config.yaml
hidden_act: "swiglu"
init_std_router: 0.0398
rope_fraction: 1.0
init_std_o: 0.0
Below are experts of layer 8 (counted from 0) of a mixture-of-experts language model. Rows are named router (the router's row for the expert), down (a neuron's output weights, with its number) and show model dimensions 0-127. Each number is 128 + 24 x the weight over its row's rms, rounded and kept within 0 to 255. Numbers have three digits each.
After each expert's rows: a language model's description of what the expert responds to. This comes from a sample of Wikipedia text that the model never trained on.

# expert 61
router:109133125096137119138131129123147106104176131116086114143135132107108099116157140105148147102121090114126132139105100181125125162167115153099114173113107139141128156135131148109148113140129117158145117152130114114161113102155089108095131121121140098116121100141110097095127133121143138144106113120138102126112112076168092143151130114094085131163113145146194115146157131115162120194127
down0:115091102117129112135068119131130135165160102090121157123113144119102136117143129138157090134135118136130101123146110146144130116139147148137092131118123073133164161178083083115123171095129129112167120146171150145141092153122135131129053105133122177082121140096120154138121100127149097113081116108188157095105139109148109145095124110120123159126137110160107056139163100104100102142117
down1:038106148157134117144146122141102138084115098100180126101120154132177118136147131185119123123161113167119152145101150089148143098152128163104084152154109124126155119091147116143160144116125087136134159167120176111159135099119152125112108155151143126134121125111126153091140127129131115125161128128099106157089116086104134126132138077148104137135146120152102159113105155108173152158131
What it handles: Prepositions of, from, in, by, and sentence openers In, From, Since, After, including From columns in football transfer tables.

# expert 55
router:167137126084093151130145096084127125156146101103110129126174119122129101160178124128145118119095143146118089110104108116123089134083113104171107145158166088129148140133161163130126174094166135113138158133146105124128140131110137154115105106083123107138130119093103134143127125132108095137107157090149144113158158126125151119138158125113109123122151171120147119095110123124131162135101
down0:171140147118168120146102147134073160142118139139121138112112130125120174125148097150133097104168128145127087068105094081140168158128112125106116136105120133178138175148150145076102123106119137149132132098123121130170117088128170098157168124122145117134126117134113106124144110138138144115141100116090138124117143142145087131160111131137119112104113123118145131114135117156131094159138
down1:144132168138124140104133105138124100089128177164153137128127143135120140140157073084118126114115102103120136132088127142106112142127148106095113147126143152087141136095127100130117076145096102142175142118131151137115147123108102166136116172094100117118137117138152162133117157108148149136118143100144114149089106144155105123163142149136127135136115109152118129083115124155138142153120
What it handles: Pronouns starting a clause as subject, such as it, he, she, they, This, often after when, as, or a period.

# expert 50
router:136123130092148102117174102153078110096175142135103108145116111132139131161130171126091124112115124147102151104088142112135145152106106190158116098127189091110127113164151132146113126158109131140142162161080129124127117113122122174145141178144130147104137157116158130146141159090123104148120128114104156104147160129098176127143141081183133117158114131148146143133163168097091125110154
down0:148093138088160136130134124114079127149129129141127132100168116076109105115138129163137154116157167145112164147140151148105117128150160143155154138099109144076094123151161124138157105134183115113154140132167133131152159145175104141150126132113129123137162101099140115127143124152114145121130143123086106076074122096064111134105104119132152142111121140134163157099094174120100078126108
down1:113087141119126055127136077125150148172152115164134151108137081121132147109126173131129111132139146168171158141144094136118119139144137174160117112074140123101146106147120138148123139120118120174178151102112120157109090113144094114126135081107132149119140108119141127136151140141123101160119119138121141094129140113092081135119133089104110153145132111167158155112132108117100106124161
What it handles: Pipes after a number in sports and election tables, preceding player names or country codes, plus country codes like ENG, KSA, CAN.

# expert 46
router:197148179113118124097121161126174134109137123106143125127117111153100108156126101168136155108125166110139128151124134127131095143137137106123150147122115070091126109149140165132169110136122087116127142134142128097125123110151103132160097117090136104110135143132135101142130159093143154102093116147143115132116141131134122122100125113148084123128158187124159144132101112147180126117135
down0:117159151130150115141144138169157141160133154137090149165079170130145105134142106128120153131114131083091110156082113115141151095119140109147134083110123149140095108155083133155135154179166145094121111139098156113149163145111142121092135086147115104086122121115134089190150102127157148082171080123106101153101123097148072136127133141124155114093120120082150106105154127115139118131120
down1:140162140087119114118159129151158146144133152113126136177130121094135104094076109102148159127144165135121114176140114172132086116144142122105105134088151132142132118111096159121126125162136158131095132114093109124109156119108167145158068116144136141175086161141103151133137097144132143102106133141136125143087129133095107121167138151127106156107145098133131111122139122109176162118061
What it handles: Line-initial list dashes, table pipes and section markers, plus sentence-starting pronouns and early verbs in biographies, like He, She, was, previously.

# expert 18
router:172153122127136148119115125083132128110170103144112111140156126172150167168134107138087082094100140148082153103111179133119145172133129156130105135121089129076179170110075153144133111119123164135137114143085134096134106137144125152105134100124114100129084134124133119128123141110126094165129150150117165146153095109147161138122145121141183109159155138147162156157120169148132108157122
down0:122171140094120097118160159207122182139135129136104140175083137115124154121097114110125122153114154118108064110127105128088108144126136105117156130106103130171129106129153107163165127136138108137132139114138112159106137158132102139094114094092156139100130111114136130143172133108123180138136125114120106117115176145115114092121162126120143124092120106139100143155137083162115156110147
down1:106140168084111102154136138172116102155096113135116110142138125106128143111180116095108154172124114114112130112100142125114142120143124134108129095156109126172114134121152129141155123138153149128144105120104116070102122115154111152076141144165110143142123124164144143130157127083175117104118121128163106139178097165092107114118092148137121152115126139111109097114099140093138079137159
What it handles: Single digits ending years, season ranges and scores after a partial year or dash, such as 2016–17, 1856, 3–0.

# expert 6
router:117144110132123131095115120149121116152149125130100128147112108146109115138147112126084114146136100078133127153153100137104107137127141126144119138088136111105140120132182077115139132128067094147110138148088104122137104102086108165161119120114083124146098143111152111098151114152135130107101143130123139163092124146160138137094114129096096172151132137148136122094154175135100155129139
down0:093115121098130116173163127153157134092133147135083147141136145106115132158150132118114135170113158129117150114141146120131169126102161058133110122139089158097091131129134147153087123155165134166098138182165147125092134118116174145119122161139143091151137160113074151134114127112134136182106133124147118154104094184116131154173147144150134121119104145104118123139137133129133126128104
down1:109117152145131082136161159129100166147137109095130061088157175139108100125132161133140120134071146130108123088139090088151130131142150132116111114088121133136135134131106148122089112153097131140090134121090128083150145126168102096170147080146141151095139125105145142113123116102139114161102119125146126081136114125176165113138136126158123076119123134129140143115147148098133129119125
What it handles: Decimal points, slashes, hyphens and percent signs inside numbers in vote tables and data lists, such as 5.2, 978-, ±%.

# expert 54
router:124140086104090117124149161121167134114113126135137115111083082113158118131121127143133163126153134112121124149154149170096177086081112122133132128140107164159195120132110127122119106094143151096157152088130103136129087120120122149090139142137107158158124126150121137119098093093126128132100127124106186117118149130161144119138122122074123117124127131100116108192116165100101130156161
down0:111142095147167110120126121144157164106147128155161160084104170101174106120101102104149161122090105160144137148098139136160118142108146087109176090137093174089103139182089126116168164129128109111173135115102108083133110120163088142101145084102101101102150110120153120153148147130103136107135122162148140149108116158116111124109189105132147146151146139125096138131142111117109124165135
down1:138086089164107102122166169145127122131115166085103127133113122108138183120133090132099106140155105140138114137127192090100147071101109120125156129119131141116152104111141100104149128119126086157142165116142161164127168151113101132141113164122198139162142136134120120126140122088159101104088123124108113124170109136141116170144120096129104129135134092137136169099146108170128087133161
What it handles: Generic nouns and adjectives in expository text, such as human, women, medical, oil, traditional, plus r pieces in hydr-.

# expert 35
router:140089118097099159098150126116116105177130135127159065151096154156123122120118145097150178152158133148138115128123090109141141131131146138126124143149098149118141075111118124113098105096146075121121118072162127131105101106144104122099111118160103121140134130155134153144110144128067128162108103116106106121119110144105114103141131164110130147127110151131111082092141153155142147126096
down0:119060160142146101104134126144141154149096165110100091121132161115136138081141144079135136124119142135156077114110107109103123111088072165135136115147139116122110134110113106089130111133182118167116139152166166114135151162120105180082096112141143144101095126132135129150139091107160170131119100176092172082136149117149117092131100114092154128111168118120108162108124107122126157127134
down1:139077116088120157124104092108119180150164111118153147149133116152162090103164111101155112103104147113132109100137114138177132153128140099149147126191117135112124163138116116128140105177177123142134172081128107139157103131099106136128110137125118159117118182151106176141133114127115107112101154171138137131108098103114096188110124160106119107140130159128170125154100146122160139094114
What it handles: Ordinary nouns right after the, a or an adjective in prose, e.g. way, countries, prisoners, week, intersection.

# expert 42
router:116109095099114105108164115176109131149147121062159132134124140162117112112132156141141127123148174139134116111147127111153122090080137104115146158093152136103148118112151121130097113117180169122134119154155139163097145117113140121136131138100090112136114138136148107129125146170173136135127122123130098130123171096113101167167146127071177120126107105107110120165136138118139156157074
down0:144116162154135116110094140177122121108131128125107120129132102117113138127115139143132183132119132160150131124097138149082168157151166108119080110133142137144079121084124101113153105138133129122134110147138116138149137129140163102152125122103122122109138150074161093168125159087112154135108151133125121167130111128109121112168164107121164105079118094110091179142136080143148130137157
down1:121153101120110156137141153145056168081136152177121156165140150112119126096108118119098158150127112140096142095113152129160091158119126138129117136130163104106106127146137123133133094127105128113166063136149109132090085109122130094129125106107119116148172112109131131136110151112154123163152117133107132136162135117099112129109150130145123111114101111131128140116088168142071118143150
What it handles: Word-final suffixes and head nouns of compounds, such as -ation, -ing, -ology, -ers, security, development, operations.

# expert 30
router:150135098157117145121134121120096149141165066138154130121115119217137112098175097137099129140133139145160103119124086152124087148155163088134140130097131154102099139086125135122169139114166150127133131144103136138086157115186094060096092119118102137124140117151139116124135144126097120093143146123085118149086142143109154113139118095117139112139100099133094134177144139118138128110119
down0:134149109091130125128128122150130142153121148164110118113062113139142109123120139131141129131128121158110138160117145162147116112080134175113209154094185168152114129166112171084139159128139147150125109128146137092078128124095125130110145118094128126115153149144140107087153131133124160146171088116109139132130138139128101104115145134108140143150088146164152166125104114130077145142126
down1:147116142110111105144102128109108164114139117174123104135133123139176149158126139135134130101098105113109122136111172137148114121155147156141117139138173111138095167169116149088148117140123181115170146070056095112146127116143136124137144114120096134108160097143095105098112132113113121143125095159087136129163108131142150116087133109137138081091129142145114146123187100104170135157127
What it handles: Head nouns closing names of leagues, awards, museums and associations, such as Football League, Film Award, Summer Olympics.

# expert 57
router:168107130116137146118114177193155135103113147151179110117117136165140077160119134136164148156106120105114122152110129139125145079079172134160156149143125168176091162105111125159114114184175167179088145138117149103158090091117144161144145121134123148104133115150123142150135140151145131101138122116105120136133097154141136120128118135102124145112123142170124120104155113136217152171082
down0:094140133173143117129115102155141155126157151136096150104104144093127186085070173119152186109130124111093091096149168140130137131113132144132126133153143080142128114135128171110191125112100121118090126177170158091146088148145111112114164129101120161086137146123088106149108151117114176130164154125175139133157101135142118092131123125112108121129136157126104176128129148152164095125119
down1:112132087126119064139133090154118127127130183158089138150131134150119135110102111087131120120162126125120118092146125113093107160148139082093121105105111114143176070143087160169142146095159150118138161152150192137076083133101130152151141147109105138147126153111121141134147113106149089068120104123161127143140126146119152105125102124105130116098124118125121118155147099115129133129165
What it handles: Past participles and action verbs in biographical and event narration, such as signed, released, made, used, joined, began.

# expert 7
router:124169145113125120110150151089133079122143140130115134108144136098143181162164140082105132095085122128098108152142140104139109126134138150134123134130110076120078114175107110127149162129135101122126072154153157150130102117151125155119127111139171150139116200116159151120178113121116116151095109095126148130151108144140117153080144140177119132158149121084106126129179120135146114093136
down0:116133177099107145111156163122124100131113121130079134120072135154160137120166133103132117157132093129108140111168128135125145114087129108145097144115072086125118113093115107115141140107113115096114119112058092171147153152149120116099110091131118155111098136133151161126175130142142127134127129127138099111129108121158118171116119085125166143151121097137084129148154171090153117157137
down1:093117102126123127132127167142095135132132082137138157170136127174137108141116108140117113103090097145162118157133141161115089145118163129162100122147117098122085071119142141075129168123149096130129088138165158124124150168136111105203081098119117172130096140162178095147164109137151111085137145177114119104109130134144161143093120156132130134140127133128101123136151112187116134129144
What it handles: Punctuation inside infoboxes and data lists, especially decimal points, slashes and dashes in geographic coordinates like 45.74°N / 14.7308°E.

# expert 62
router:125144123092116132127153135134115121161130101109150135101116175128117140129123085129112161119141120113159168103116130133134150118127068113129099148137164129143161139107111136175092151119149105098103148128102133158106162088118098070165130117134139131159125147147099145133100124116127085123122138125109102114146138126142114143106112106148147102095124126136121135083101116103106090125082
down0:123125116085117082113105147122129143133133096136116141092146115164107120127110136150118167118155115177114175116194146143160155121132108074109101143095115129138197104175134135140087132129139167143122196088080087139164125116148125087129152125128110127112131122112104128162166160122117161148169102123135155052128097113130120127125152153141118121116146109133109132128140156127068112115134
down1:094136127188117145184109131082147125097098113086128137157175097128134120140108134145121151107124137133146156133099129089156137158140146135125105115122141135168152129191152128130124145145121104173101158109131132147143114101143155122157144151128135144153134128098132118126165172118180161142132161142180131114132114159116147153134098148121118107112163122160171133098092129124103138129131
What it handles: Name endings such as ham, mond, ford, ley, ton, ah, often in Arabic or English names and places, such as Ak-ham-rich, dir-ham.

# expert 26
router:134116147146119153158114112097116090115096132133115117133092149154134112104098130155124103070130165149082115088129134129146151175092089142129171112100219162102147141096144077130105146112127110118136132133122106111134125141157161120115146171147138133160122124118132156129126129126135116136097160154102164143128116102120137151146136098154136133102139117118127129112103138107114080128166
down0:151142129115127124109159139147126107121124104139117154152145146149131127140113129130134137112067123128106115150112118123159120161144073111123099128165104111106063171100167163156124153088164112152153113112109169134097130150144086162127171124119118133124131178111134125140149150092207142135111140143166080133124199104149118121135106124123083136075148140127138102101126100124112156133139
down1:150181134137076162099089122150133081102168122115124129140125146107114090108127138163137098116133117107137136126104173098087141154152148093140072122147097134132124098113104143113099109132119135125172148122127156149162124133088172113156127149110081134137115159114113147155100125079122166128147099112086118142127125136149125101104152122121175135080163173135138099137141150082113092136131
What it handles: Digits and numbers in table cells, records, scores and codes, such as 5–1, 21–1, ZIP 109; also abbreviation pieces like .S, .A.

# expert 11
router:116180139133143151112141108121131130099127105101123115122127090099139131121103153137152126133129115077130130171119134110169188112120123160111137138082069096141104126138130141127154155140113173128111080160110114108149111158080115123117137088184144099083131155153166131104128086113096142124120153118135196171150136149139136060105140124150122079139171105097124157110129136119104127104100
down0:138120126125140088087111086158094127154158151148116135143100122105104139097125094126125126114184119117147135147140094151138097114129141116172140102148167127118103124136117163189175106119127117174151132098151157153163112089120167131140122131147104140083114107161159183126128135109151129116117122118126076122106156115082102117173099127142156130112149108102121123130139157130114126113100
down1:127168162088098098133150089098151101097110103094088179141146121092140102108108131129101164107143090096133096180121139155133122126126126088155140130172127111124118106131163114118166150165116118104110120137117151108102122162121150145140096109144177153164146150143134152145115141121152152102176127115158092137116150139156063127119112155128123133106116092118124122110174123100148107097118
What it handles: Pipes, colons and semicolons separating a label or value from the next field in tables and infobox lists, e.g. Produced by:, Xhosa:.

# expert 4
router:135106098090145127103161127152143167135132109134099113138106160085135096063122168085164126128072148129152141143127136136125132120131162142137139083159118130119125102093080154107119129117115141126103131124155130105140119141120140150123139133144172119103139105159133116139118115137127126136098114067082116079149105130137117128142125134103125138127110137130106146109164099095154144118181
down0:161151104095109151105147177103108107134104122161130169102085179102132118109166130135142174171092138130128136100085131109126156113141101077145145118109130146140090124151127147129136118167110162091103081139177119110140161125160110131139161127136107092139111110119128131150073120120117158146112134090106160115130144156130144153112102090108142137166112096151106170171156123138145117124143
down1:140107101158095091104103161153113150133098096195101113109085114093157132062140106144131139105131136128206154127134131134120128151123108120140139170157141140141131129113086129131123157162144144134119135211128145121080126146144147106122150109095135106096097111142112121104153154107118177108129127110104139102130136120126127092153157076079154121148111103123103127103151128087119143111111
What it handles: Prepositions after a noun or verb that open purpose, direction or relation phrases, mostly infinitive to, plus with, between, into, can, should.

# expert 13
router:096108116122142103175146123139108117152137152149107121154129126144138070167120092184105104140108105129114138139143129136127111181167123102158126143100176083133124143113122101125171165125165130096101132131141133120073143140108135164113116160127158118161142099136150142119113150128111102130140160102139090167140112091114171144132119119113092133142131103153160147093113126118095142133130
down0:134121140141164132127156129106143096105125144150137101101123119169123112163126156121152131166122152127115144113126124150188113112141086110152098129092121071115130108158124122121162135087131114121136078155119098131159121116090130157092139124161118160094144141161107154127125111147153104156151153146103129081100126098110124161170130141127142175109155153092103075096119153160117120108121
down1:137127134142113150152115093116165123135126128162132154131090164147118153106157172063133144124151112136167167133111133132182124144183131094129098114110136159147104051129115090134113128127139131112123125111096120122144112095128126141138134115151178118141128117128107100070122127107133133129117112129119134141106131125142117132170115088153186105106141124141118109098141133094104092114164
What it handles: Capitalized words opening cells in pipe-separated tables, mostly road junction lists and shipwreck logs, such as Southern terminus, Fort, New.

# expert 8
router:110105147152132130123163136135112179207118122157180120124151081167106147148120136160111109095154163106113134111161096145150111112139145163107070143127119128138104166135107130123124142086111111119129142118128117131115115180094115112134099115129121128106078160137097151115116124096075100130124134142115097099133138135052150140146137094141143113127104105124138136142162151144106124101111
down0:091147162089131172125149160156128122103135124162163163116105096114158166153176143099149153130110124119135123141125157135125127131085130125171127096144106164121146178132116107160126150132108150133137135093099130131126112088124100075114138116102138129132134109121096121137145112140057110127094133141128122100101090130163088097119149078119117104179129131132115153163133110115147083119109
down1:115110135144127143130140161159100179155140124161131114103140172141158161184119132118124120150144167126138178128161150126118142159091087127117127137150105161117129135143123154150160157090144156173138117076092127151151125126167179110147090124104126100127147110115119148111148131135082127143124131142132123120129172117148132159117137119151102104136164116135137120153117143159190138187161
What it handles: Generic nouns naming a kind of thing after the or a, such as company, district, station, band, album, village.

# expert 34
router:132078133142109108124160121144137182106077105095173153120135126138133099115136120147125120125112129107135126160114137150134145061134127162140133118117127146122131128147082107156112154181118135087090119124155092106143106131129126197169132165113148135100140109095119080161143114138170123120133160115131108134141068132154130112121127150121078116155110123159096107147146103114179110164095
down0:136126194121130084133139124127148148109145168160103121148116123143109114094115107108109156119103165123083125149061139120109132125137152199092150150178123140146084132151109142138151138139140105095104067150132119126152092150133127129147113156151130133127116139092142094112111107158091138104125120158172083172158124113142121129083116132103120148095123119130158144120120099112104128130108
down1:112125170134135123127126117145140186103149144160095122102117126142154125150144136101152163116100141109163100115148116136088144116107103091109128142162108115113117124138075144113134123154110119142112138193139144131108127150107127145138166169120106138119132103112120125186147111118159105169110188133119141128146123146076141124153118141114138140112078160183126145100129135118157097176119
What it handles: Verb endings and finite verbs in narrative, such as -ed, -ing, -ating, did, does, fought, broke, competed, avoiding.

# expert 14
router:140172155133148099132121165139095145093140096092117103142114126099147169137106138160131143112087127140125163120139156104148131107134110168112125089112123082115122078132147121124120142150130123109048136149113134125151121201161109103087075089102152095107151152120151092166149104153154187128153095120151133141149137154148161111085129110157131143129123174163110140143156128147138126111172
down0:160115089117086160071096148098129125068140141068141143114120151103150119072139156111139143111158115125104137175119126112096147084138109186142131135139133136112127140106133106127162130150122137152134099097101187104124098130148126154114138123166095183132127067119163107138161142116123136136097125126138109142115128098135126102151104145128110139127117152125084100159117139143115121145134
down1:134111119134094135134164111103118150112106097107120110085109169100110176129105125092169113129121067120138101142181108131145119168123137104093137151139158125122117139109119119097162099122150131120157106152143088118092135152132162118087102125127124146155123158104146152122095134125117121137129182178130121099132136128114137120126139158131154146168129119105119115116111126173143142107141
What it handles: Pipe characters opening a table row or following its first label cell, also line-break and closing-bracket tokens, as in Majority | or England |.

# expert 24
router:089108124131149093133113122080122115125143092147111127102087121149174116102124137185102128167153114125111132150141094123114127120155106108121116086167106142113106119107135120180145126118095158139132130144159096105131152111087162147167141113083129092171133142117113137145133130097132133105102163103113113145150128121104177147171098142102146167132141150114137151130141127115134181134158
down0:158122132164106136150147112139118104137124112121157105160124080087130108136144146156128116130161108097140132127138097127098072160107152123151114118156146125135114099116127121131120158137119176123122146154168103119127128126141096151101113138096139130127098126156073185148110138147138109125110169134130151095187111146076100130141117124061092156132144140128149152138164190075139052119152
down1:175154120106132133135153108137134157137139092154131117137143151136122129130084141149072141132094126134147145118109134119091128098157128155146093126106097116184140146156114147109096110104108145100084117179155175127181124143151121178189131110158127097101154140171132158109159160148149098144127084142107113116138117144117146134112164110131127107133167128124122157143102123113113155127115
What it handles: Periods and paragraph breaks ending sentences, and year prefixes like 194, 195, 202 before the last digits, plus odd name pieces.

# expert 44
router:131103186101092105100106095190134164155155104094163136133143164137143119091109122139108141144165106138149131104123133145181151130143162132108124132127131087175145105135148090149092134144130131127126161123105138127106131116117127093131124123102141146132163100132130105164148108133109118144106127137118136108111107116101142122137084131137154139116148133108148156102088130127099122094084
down0:131131105120105115108129117131087121146069135099113164097147143148150131115178162123114164131115145138155174119113110112164144113096126063142107118142083141143169142115136133114164128114140141130163147101133100150110126134105128128130149138127142148121197172155121086157115132161127109115120094103110102131120131178101124120162143100106134091146114144175120165128108140125139128106156
down1:064090148117139127098095090134128142094132120110123146119110118125162133126128127149139110144118130120148126131175123076134132093117127127142123122096136089141145174126123129131136124124135169113119132109134134148156136150183155153136115127135135133122105121142120160166112078148112136160124105101129105088102191138105127135125145134127131136138114075178135132188152153115180124110133
What it handles: Common English and European first names, often after titles like King, Prince or General, such as John, George, James, Albert.

# expert 31
router:135125114122116144124096142107146106137105088175126127131101130123141088143157128111115165131156126072111122124113095139122107152121093116164124184130136116114151138155122091132126123129132139143105160095111136143157138086103135128150140150185157163161098115111139147113134122112132117113157159190127177113151141158144127148152164096123121114157108141145126160139088131136131116139137
down0:143130126147108162126121136132132142155127111107137092100103167122147159149130129141173131166064112137142130113099137190119118137094147112116137133101156171108172123146134138132121145165115111151101119070169116138117147137147107072111190153079148153140132110139157128104173125128077142131193097162098112115108129116127177093130187121148099096146163124142119092124132127087112148121104
down1:099118152135155157133152141098113136114091077119124100151099151151127187150177142152131148124137117127143124111108124129153061119162118137090130152109121163135137091158117116159138114152121162162096095135089145148115130086157085140165124115161123151158131128112141118122164167134138123121137137091134123118103121067109134144116167121123131138101098113178160104126140135123118084087116
What it handles: Single letters and word fragments inside names, such as Inn-ospace, K-ø-ge, plus directional words like Upper, South, east, left.

# expert 17
router:141170147165140146114133130086122111095116132124104152139166142129132125152138129111090091092122176171132122137156111180134111123097074117136123134111136157131163116069120150095114120108125121089116134075143103103186119106141185113078159147124133130151119085099149112112158101147139111118103125134144128088156159138136121115107180110186193124124165099119148102124124149136137102122138
down0:154151135141132093117120140144111136154164157108130096148164128114101159067106107115148116114193140122160116085082116110149115163129147120099147131112088105177097131174125123148151059124121147176145123123123148115152064170136096130127138142109096132096120164141147116155130112143138166136113113119086134119147086125117110149124138133125107114117114134127144093108109128121150168112101
down1:122134096153159111116140140147133132127091097117111130127091122156123132128138137116095135137125147144200113141132139148118134138128109122131173103147115123151139146152103079120157110147144169120142156144124064139134129098145172114156129102176150160140110083157116155126171114120077112111163128129127105138116172151130149175111117135194132127149115089111087130147127128139114111108132
What it handles: Digit tokens inside numeric data such as scores, percentages, decimals, statistics and table cells, e.g. 28–14, 4.5%, −75.

# expert 39
router:143112135102140104128147131135137176110102099105138129120142137139132114136135135144172129122143122136129165148172163093120127124090143104092143152135141165143140141141092106119107094114181142145102140093088103132139120147175148167122125130107141121150093135106092131111138153124097093112145130170079136125137146154105104127094101136119134134147117150097173078132132151136082125131123
down0:102120143128159111170110146145124115121106113106146106162178116146146116124160129087124127146181109181090097106149118111140117118148106127117113095137133183148161123153110141148102167105165105109124123099125152153131136103134118133124096123193156154147149099119126090136140156120168127090153152099102077130137080131091142121111143122156110133112152149088123133107112117156153152189135
down1:113161119121109116166159203076122119156097119079133121082124095137115128150145145146141125133138132089145145117144122121092140144108118146135146165122125103150127134109159089156090102138141113111143163161086136123136123124136098132093144111138153126147142092085097110132105130127156102161141123120069072139100123093181116136100074119166133121105158154113145123102100145113148166110151
What it handles: Sentence-final periods and contrast or cause words beginning the next clause, such as but after a comma, However, despite, due.

# expert 58
router:069091131112148083117169179126151160149138144150126118118150131107166059098117169093114142130125117117160165149116136133139125133090151111132126124101145119154122186104123167091164127131126140152148152136165119104166100086109186127153074063130165123086163106148147126132160123144108140152095104120167104132118079105111104117134131128100088142117106126131176178126124137133192125159143
down0:122091136121165127164088135135141138106145098094152113139115114123105190137145099132138144116116167148154105131077123082121145159187119132170102118102105113148170141112091131151139150142165131138064155132153171129082121146133100112140143140099115144156094174127133112181107181119124122122119144130151114158127146150120112168107132156139133167148126130160129089156159120103102181143122
down1:111104171117128114149102103109118104142118133158135091110142092143151094131119160127132105135133151118129106066104122149129158113088111139140101132167120143107092069084131104109114139124134095108082209093139128129119139105136144117092125112148135122107127100122096112072175071125100117115136132143138116117118143139132095118135132182158146125092098130119133123133106149130164129094133
What it handles: The preposition of, and sometimes in, for, about, how, when, linking a head noun to its complement, as in part of, main line of.

# expert 38
router:108171093116148117153148131126118105180162104142139121118120080114136167117149168151121125145082127099096141157127119097117123091120141131171124139106099130087136158149130135144140143121140084137129160108170072157077109151133113196151137134112113143105097117146143135161118138125120147161137149156128164135119105168148103142163151142134082117109089168097161171092099132167125090131096
down0:174155150142141107118121139169155125125135117156113146127142195090096152131100132131107135124145148097124127097108091132155133127125117141122104110105147100074110113103082098143102157144133096133139118151124162149129144131160107138105128098136143118151132090090123137100141131138068076170129116142114166105100124139110110131120110106103118150113104069124156124155143142132109108105133
down1:133137065124113127161142142132116121092146155151165088124187123130122132089086135077117134095139129104113108121102131147127149115107132177124136110112108119127131131148140128084157133112152120120137143129117172091150103122112096132121113085138167090110133171118118115173130115136155118147166132088128154121155180152143118107111083125170159160110182163164142140159111109159122116140124
What it handles: Indefinite articles and determiners before a noun phrase, such as a, an, one, the following, same, next, another.

# expert 23
router:117101173144108106095111112137116135137110119127082154118114161096135082107138134146104138141127137146112097109128132137143130151169150114137130143124184151105119126108146090093126170142110143126142161164131124112129147137129143081133100156121161162085096120098091169137118141141054142125135086143117116122122100131167124154136122106129154122149130085087101124149078082113064109092154
down0:136118129156102113128086127133105148121124115172137132126132118152147097101100139130132111132137111120119076131146120144130106156082107111134138116114125069170096080139162109114131124106128134137114133179150099120095094112119125145158086179144119143157102123102111149085130157118126121098118111110134116139111113128116136150078111109108090112146123144162109097128102116132124132120132
down1:119148142120082125094120095118145148137107175143161089129135114179186122133148067106099173138130156134130109133134098127101107153130111150158142125135121121123103115143103167133139131121154102103113157167119129137127138114158167139123119117117181134110136090133137076087147084114179130137114159109103154094153132130100168097166084104109164117161134152107161067109124117147165136114140
What it handles: First word-pieces of personal, club and place names, often foreign, in sports tables and rosters, e.g. El(nur), Mar(ozsán), St(oltman).

# expert 41
router:125136115119150142153130136166111131153129110143196137103176115154130113113120095120123135072146132141171109123118112140142137096114149123122140130094159145147092146097111108147070149153107128107123136113138133154131151171115105111133128147122145104120110120112104106112135160128160163133170139130094128136113161128092112129130154110133143101158148072136118171127155134116104097122085
down0:095136107129142150120146129130116089111144088187102133078101101166113151122191176141117110125144145156141167099134137150178149150121123169094156192126142108129117121134170115141131076146119113147143140142117114098143152146126136150092148161142149112117130138128132147111078142130102122128142138134146148052086109108121134110159102139121087107107149123140110110134125097123067112074104
down1:115129102134163132158099147141143107113143074140101113127101127136146088089128168115169086126098147126124128125126117109120110121102160147122133185162093182113164153165104107113103131086101167111144151128097123165167162141154108082109123094113118126138144117089109171157126173157119119160132136099096063138109151133137130114133145124148112086146077144087137155142150152140106122177136
What it handles: Final pieces or head words of proper names: Street, Avenue, County, River, team nicknames, surname endings like -ingham, -ović, -abad.

# expert 27
router:136150134139126083144115135106161163164100107152110155117138120137143152086167117092147114142138144151129155159115110148103121142148139167153097135152106128151128148169103133159125135182155134135142137150139144105134060146095096124189101144149131119131132118144131135094112144161153132105117141127124116146132112124150143120152089155094121070127146145165140133119108149144155126157131
down0:099097147091118106114145131116152151125124118132135110124061155111122173088133105157109143146148143126113091124101116124178112084119121131139145143102109150145127132127115148125135115110148145120157115174128140150193164178143173112110179123130148108159153173129076114094152141081114107146154165118155122127169115106126123120140166170113128118139125102135155116142089127094153157162179
down1:144132151116156131097124118073133118153115131137111116149144117111171137133127198114110122147133129118119133147153164113089151121123154095101126153112059140117154116099153126136161114155112123114116168089135158123131182150174124111076100158097120114129143124106078131130161170138188137153116130131155155132080158155127151109137102143143143127142127126119128103136119108128145099145198
What it handles: Subordinators and commas that open a clause, such as that after stated or show, when, because, although, and In 1958,.

# expert 28
router:140091077088069131158120128157140179153111133130095142138145168082150087158106088149128163110128124135128146087159135173136116152110083124150130144143106107138136140107160107143097128105123095149113146139114116123135127108163130107160153140136126151161147109118096099136161097085170138130160162123088132099187100123118104117110109098091148135129161150120165073132139154128103136141141
down0:139141152104083146118123076099071164116133137155147126153142111126141127132141137169145107120139150113128090146132164171095164129147076085170169136144101103144130130165125122129138182160134113131118149143111102103134141115142121139131151162153098115100068149112137154149126059146080140136100152143173126120133139193132181124125124095120130166140120132181132102134146146177149107135145
down1:122124131165155160191137122105164128156108101171101159124125111098098149098127109120116140127164116135149141116195148149150125138151078157093141152167160134139102126173124140090139161124081175098094126125133127142145097080133151152128128151174145076129111083157105122170136133103117132144118148088133132133149142099114138133168149101150134124103108126138120077107130125136096151122122
What it handles: Given names and surname fragments of people, often in sports tables and lists, such as Steve, Richard, And-ret-ti, Mac, Mc.

# expert 47
router:107140090113137123086149144164126128151107156130145139082097149139146122118107137129127087131099134135138139149116129160181119148121095116150153164139116139110141125141123143159104093130094127148177163136130187144120152137120131138151159124098122119143106098163114117145107096164173152113161160168117104135108108184145064078159140137117148097101123098158141170096098106112116123131170
down0:116146123156153133175152108116144136117137151194137120136129107127136145135105123158121120129129151127170131098114161124162131095099160164149128105132111134099166167123121121142135158140134139145108161093118102148110147135134151096131111087103196123130089134151135159145140145132098157110137091095154101129139107130150090132172136160092115145123096132144098163094111119114150134167135
down1:135139172112125111102109163183121182184119111142148072194100164111103109145127146148145153083111169154129128131135138158143141134144120141124082095109087162111145096139077080129117113131129107135095113126112136121133112136125142138133168123127147090109100121112133135161105107135191162095117082094160127133119108115107127142131157122118119130130082135109119136166106100122112119118119
What it handles: Middle pieces of longer words and foreign names (In-vent-or, bioeng-ine-ers), plus place names after New, Los, in, like York, Angeles, Chicago.